{
  "norm": "rmsnorm",
  "optimizer": "soap_variant",
  "beta2": 0.98,
  "seq_len": 512,
  "steps": 9153
}
Below are experts of layer 8 (counted from 0) of a mixture-of-experts language model. Rows are named router (the router's row for the expert), gate (a neuron's input weights, with its number), up (a neuron's input weights, with its number) and show model dimensions 0-127. Each number is 128 + 32 x the weight over its row's rms, rounded and kept within 0 to 255.
Before each expert's rows: "comes after" lists some tokens at least twice as common just before its tokens as in all text; "mostly gets" lists some tokens that are sent to it at least half of the time. This comes from a sample of Wikipedia text that the model never trained on. Tokens count by the router's weight.

# expert 9
comes after: " |", " ", ";", "1", "0", " ·"
mostly gets: " ·", " JPL", " MPC", "°W", " |\n", " −"
router [153 143 153 129 156  43 157 150 129 129 151 168 125 107 151 136 141 151 174  74 128 103 131 131  84 110 133 147 136 129  35  85 108 105  92  75  52 167 140  98 140 165 112 129 118 140  90 100 125 130 197 146 130  99 146 107 160 147 119  77 186  67 171 121 177 137 159 250  89 126 145 122 127 168 156  94 176 143 164 123 151 138 165 161 126 139 131 129 168 132  81  72  87 102 162 135 139 148 130 136 149  90 193  83  67 126 136 124 153 123 121 133 107 116 102 119 125  92 146 149  83 139  87  96 144 154 168 126]
gate2 [104 105 129 133  99 102  90 109 106 180  85 147 145 124  99  89 138 113 140 125  81  65 175 130 112 109  94 110  64 144 108 112 191 118 118  59 164 102  96 143 153 145 148 125 161 125 241 119 175 113 135 128  69  39 117 220 146 167 125 131 138 119 170 130 131 121 145 138 126 129 179 127 134 189 135 140 137 120 155 108  42 123 187 133 132 141 172 181 157 113 125  88 171 119 128  97 104 105 138 150 133 123 145 155 118 126  59 126 130  84 123 127 133  79 174 137 118 137 122 147 119 126 122 129  76 136 121 129]
up2 [127 142 155 132 127 129 149  94  91 131 171 165 151 132 194 142 116 117 114 129  98 152 163 117 132 153 220 125 151 115 122 128 154 168 150 110 164 124 103  99   0 144 130 119 123 140 129 162 132 141 191 143 139 103 128 127  76 105 125 150 125 139 126 146 143 142 110 139 126 221 105 116  52 129 150 108 146 122 138 142 130  87 120 145  62 160 126   3  91 145 105 206 121 159 129 138 156 171 129  96 177 123  95 176 133 106  96 121 185 123 138 154 183 124 128 125 142 143 124 103 145 108 124  90 132 124 132 166]
gate3 [107 109 143 158 148 121 135 148 127 147 128 127 128 126 180 124 136 127 122 137  45 148 162 113 133 131 109 129  94 130 151 128 120 141 133 168 170  53 137 133  90 124 115 128 143 131 112 225 152  98 101 136 152 118 140 134 127 126  19 130 143 134 127 134 136 125 102 135 126  62  94 136 140 104 128 138 165 133 124 176 160 134  92 143 132 116  10 116 162 159 146 123 159 131 122 158  57 124 114 136 133 127 169 122  98  99 122  97 120 109 142 127 151 168 123 128 132 148 105 159 148 116 153 130  96 108 139 171]
up3 [112 101 102  13 129 129 129 130 147 143 141 160 169 147 129 124 128 135 168 137  52 146  88 137  51 123 127 112  98 126 170 127 102 127 129 126 129 125 129 129  53 114 158 142 135 111 130 161 140 132  90  91 167 128  92  78 162 129 145 119 131 133 131 134 128 169 132 130 130  58 136 126 100 114 187 128 124 137  96 127  93 123 124 149 154 121  41 119 167  75 134 132 129 134  75 143 125  26 146  82 103 168 147 121  81 164 151 126 161 142 147 122 140 132 104 126 132 146 144 174 129 117 236 134 141 123 144 120]
gate4 [ 87 107 121 155 131 119 128  90 131 105 127 173 122 135 144 177 129 125 108 138  85 149 154 184 205 165 127 137 130 121 173 170 136 128 117 119 132 130 124 143  57 130  59 150 140  79 129 132 139 114 126 238 154 146 138 152 135 152 169 140 130 140 108  99 130 133 127 186 107  38 113  52 100 123 135 117 148 130  97 185  37 130  94 130 107 140  94 126 180  92 146 128 127 120 239 131 172 139 143 111 128 180 131  93 161 103 151 140 128 133 125 129 132 116 147 128  86  96 130 156 126 133 220 128 101 176 146 114]
up4 [101 117 130 139 129 135 123 127  95 157 149 151 135 141 127 146 134 134  58 147  25 127 137 116 137 131 143 126 128 122  97 151 125 117 186 135 161 248 104 133  99 148 134 123 132  35 185 122 190  89 164 168  95 119 128 132 154 136 152 143  26 133 132 116 188 150 127 124 117 113 147 113  72 129 136 114 169 131  65 157 123 141  90 126 150 107 129 153 130 136 136 126 155 133 146 132 114 131 166  81 208 125 183 118 128  79 124 120 132 220 142 159  66 113  90 127  96 126 123 134 150 111 128 128 117 174 139  79]

# expert 26
comes after: " |", " ", "|", "20", ";", "19"
mostly gets: " ", "11", "\"\n", "'\n", "27", "04"
router [146 141 147 147 129  89  91 173 127  66 144 135 125 134 135 140 113 102 197 106 143  99 121 126  88 128 124 131 149 119  64  93 103 119 117 110  74 114 137 108 152 120  81  71 155 216 133 144 115 133 160  87 114 133 154 143  83 223 119  85 123  98 146 116 202 134 136 237 169 157 146 144 105 164 143 110 165 132 139 127 118 110 132 162 148 143 134  89 131 132  39  95 122  58 137 123 126 148 104 145 135 137 176 105 104 120 168 107 142 123  78 124 162 115  90 142 112 122 110 119 116 176  86 137 163 204 124 134]
gate2 [129 125 112 135  92 117 137 152 176 128  82  88 147 129 129 158 169 118 151 195 140 137 121  75 129 130  83 113 140 141  89 104 124 111 120  35 169 110  96 104 129 145  68 136  99 128 139 130 115 127 182 139 139 172  85 147 144 255 169 129 121  68 118 107 212  94 105 154  83 125 130 130 149 146 142 112 108  97 126 130 132  97 121  75 126 128 115 184 121 173 122  68 155  88 166 102 130 132 140 140 138 101 127 120 125  94 126 107 130 141  87  40 100 128 138 134 112 128 144 107 133 106 167  21 151  93 131 127]
up2 [114 107 117  92 121 147 130 127  77  95  96 121 191 151  66 183 115 117  96 125 120 106 125 132 133 154  96  96 112 110  96 183 114 128 134 116 128 139  89 140 131 122 153 135  89 122 130 130 132  74 159  53 154  66 160 120 124 132 112 210 166 128 131 105 122  68 183 163 129 183 117 176 161 107 129 128 174 128 126 140 113 145 113 154 195   0 123 140  80 222  77 126 114 137 122 123 114 132 137 131  90 135 135 169 132 163 112 132 195 128 117 144  87  90 103 154 141 136 117 106 101 108 103 123 183 130 183 155]
gate3 [107 107  83 190  97 128 129 130  97 244 135 130 163 144 127  90 193 132 112 124 142 134 164 113 142 141 132 127 127 128 118 230 200 112 122 169 147 142 127 138  67 188 123 128 119 109 128 131 132 141 127 143 129 128 142 174 128 123 103  98 121 130 123 121 152 131 131 197 174 121 125 112 157 142 111  99 120 123 133 145 131 132  56 127 105 131 133 123 113 104  70 122 152 128 143 166 130 127 130  83 139 132 131  92 108  73 175 123 130 129 126 124 126 148 133 140  90  27 118 109 168 152  66 145 138 135 125 131]
up3 [146 144 127 122 127 118 126 245 130 118 181 145 215 157 140 132 140 113 141 176 125 131 194 110 120 124 147  54 160 119  91 170 146 164 145 102  98 210 169 198 126 135 154 130  94 122 143 150  28 131 129 144 117 127 118 128 157  33  67 123  64 154 194 127 242 203 134 101 158 155 116 122  62 137 128 123 104 131 101 120 127 113 126 121 107 118 135 127 113 102 136 133 127 124 127  95 130  98 148 128 115 103 115  65  71 173 114 128 138  41 128 167 138 128 134 155 143 111 110 128 133  95 147 151  88  99 144 110]
gate4 [113 117  79 146 126 136 125 175 156 128 130 116 123 152  85 189  81 130 131 125 119 125 219   4 128 119 143 120  98 143  82 133 130 155 108 123 126 120 134 123 128 104 158  91 191 132 151 129 131 130 112 127 158 152 121 121 155 163 168 126 115 122 124 114 153 119  74 143  59 130 105 121 130 130 141 120 235 137 121 128 246 123 128 203  99 129  80 128 127  86 120 255 193 168 133 188 144 141 139 142 104 161 147 132  99 128 127 142 146 148 119 110 136 129 144  96 108 128 111 130 128 149  74 132 117 155 102 158]
up4 [105 131 124 154  98 131 128 134  66 255  52 113  86 129  67 187 124 157 123 118 164 125 157  97 120 132 122 122 125 132 130 127  32 172 114 219 163 124 127 206 199 129 166 141 160 115 132 137  97 136 155 126 126 131 129 159 126 105 121 134 119 102 107 119 158 202 126 152 134 128 120 127  56 124 125 124 131 145 126 126 156 133 156 136  92 144  44 112 108 127 216 128 103 138 127 168 125  74 103  86 130 147 129 143 121 127  40 128 125 158 144 177 164 129 145 111 135 143 115 135 127 128 128 160 123 125 134 117]

# expert 13
comes after: " ", "19", " (", "–", "20", "18"
mostly gets: "19", "20", "18", "80", "98", "17"
router [201 143 179 160 136 110  93 189 146  36 174 155 132 142 156 156 120 158 153 108 130  98 140 124 116 147 108 116 119  80  92  73 115 152 177 117  84 115  98  76 183 144  83 121 135 161 105 129 186 167 166  72  97 174 119 109 172 167 119  78 152 104 106 141 126 128 158 142 136 182 163 134 118 159 114 157 177 125 124 145 133 111 150 110 201 144  89  99 124  74  69  78  94 109 142 168 163 142 123 133 156  89 204 104  95 103 140 194 131 119  94 161 145 128  95  95 126 115  99 136 112 151 108 154 188 167 123 110]
gate2 [161 164 140 165 134 197 115 124 131 113 155 126 128 124  88 117  75 146  82 113 136 127 121 192 130  77 137 204  98 193 125 160  63 109 122 119 152  73 148  90 129 128 171 136 155 102 125 168 149 142 125 121 130  72 133 130 134 131 129 119 112 139 105 164 147  36 186 121 130  58 142 134 132 120 143 139 128  96 138 125 155  87 129 144 101 177  70 122 139 124 100 187 103 103  15  99 163 107  84 112 154  91 121 196 130 172 108 174 126 124 144  91 126 128 114 148 121 155 127 146 146  70 168 150 130 111 129 162]
up2 [128 133 131 146 215 126 108 102 129 239  32 100 121 127 124 104 178 127 144  80 138 130 103 163 163 131 143 135 130 132 114  98 150  85 162 131 138 128 131 134 177 116 128 131 100 125 128 136 123 119 128 133 135 122 243 125 124 182 129 126 130 146 122 126  63 156 132  92 197 111  61 101 141 220  88 141 129 123 129 103 179 128 126 152 184 159 132 126  69 120 137  96 122 155  41 126 130 111 136 105 117 161 126 130 136 126  93 216 144 156 116 102  96 123  67 129 140 124 218 177 165 129 137 145 131  80  93 156]
gate3 [129 128 132 210  75 164 157 197 154 148 140 134 132  81 136 102 128 120 165 127 126 210 127 131 170 127 120  96 154  90 143 166 146 130 120 197 113 126  65 115 127 113 108 101 141  88 119 156 174 129 120 115 123 141 117 146 159 124 138 131 123  82 130 128 125 132 161 123 155 122 127 113 137 145 119 255 129 127 132 125 131 126 124 126 147 138 108 113 122 136  47 223 120 129 119 122  66 151 131 141 129 109 130 139 128 158 156 123  62  94  79 136 134 137 138 135 127 129 139 113 138 137 159 102 129 127 100  85]
up3 [129 147  34  62 128 156 170  61 131 160 128 115 147  99 128 137 115 141  31 131 152 154 170 100 156 203 128 113 142 127 135 131 180 127 134 117 120 139 126 144 121 129 170 161 145  88 119 150 171 117 124 130 107 143 114 131 167 126 126 137 148 131 124 126 129 143 123 137 118 118 127 128 127 143 116 190 132  72 126 129 112 146 124 153 126  64 115  98  18  20 127 133  96 125 193 141 143 121 148 103   3 104 152 116 137  78 132 126 152 134 124 121 157 168 128 147 125 109 137 125  73 119 209 132 144 155 117 119]
gate4 [139 103 134 121  88 135 130 144 124 175 158 159 129 128 130 126 143 126 133 125 158  70 136  84  58 113 195 127 127 134  43  60 128 111 135 130 120  80 130 139 188 186 100 187 105 157 154 102 138 106 127 129 201 201 106 128 137 132 129 142 124 135 127 149 158 109 150 108 131 139  92 130 155 160  61 146 134 134  91 166 153   0 161 157 141 138  94 125 188  96  99 129 129 119 128 105  83 117 128 133 136 132 133 133  80 125 120 154 163  87 128 170  85 114 134 129 125 115  89 130 145 125 121 106 128 238 132 126]
up4 [ 79  92 192 124 124 128 150 131 201 125 126 130 115 123 138 132 168 137  70 127 104 130 143 143 126 130 148 197 130 162 101 122  47 160 124 153 143 131  68 131 101 129 119  40 209 139 135 180 117 119 138 124 166  30 135 137 154  10 128  61 138 138 165 130 128 111 131 152  77 181 168 135 167 126  98 129 158 100 124  47 122 108 131 127 113 146 135 166 117 127 176 155 130 121 123 160 126 120 108 135 118 134 137  67 135 184 128 113 128 140 128 141 118 125 124 147 119  92 127 181 141 135 120  41 129 107 108 128]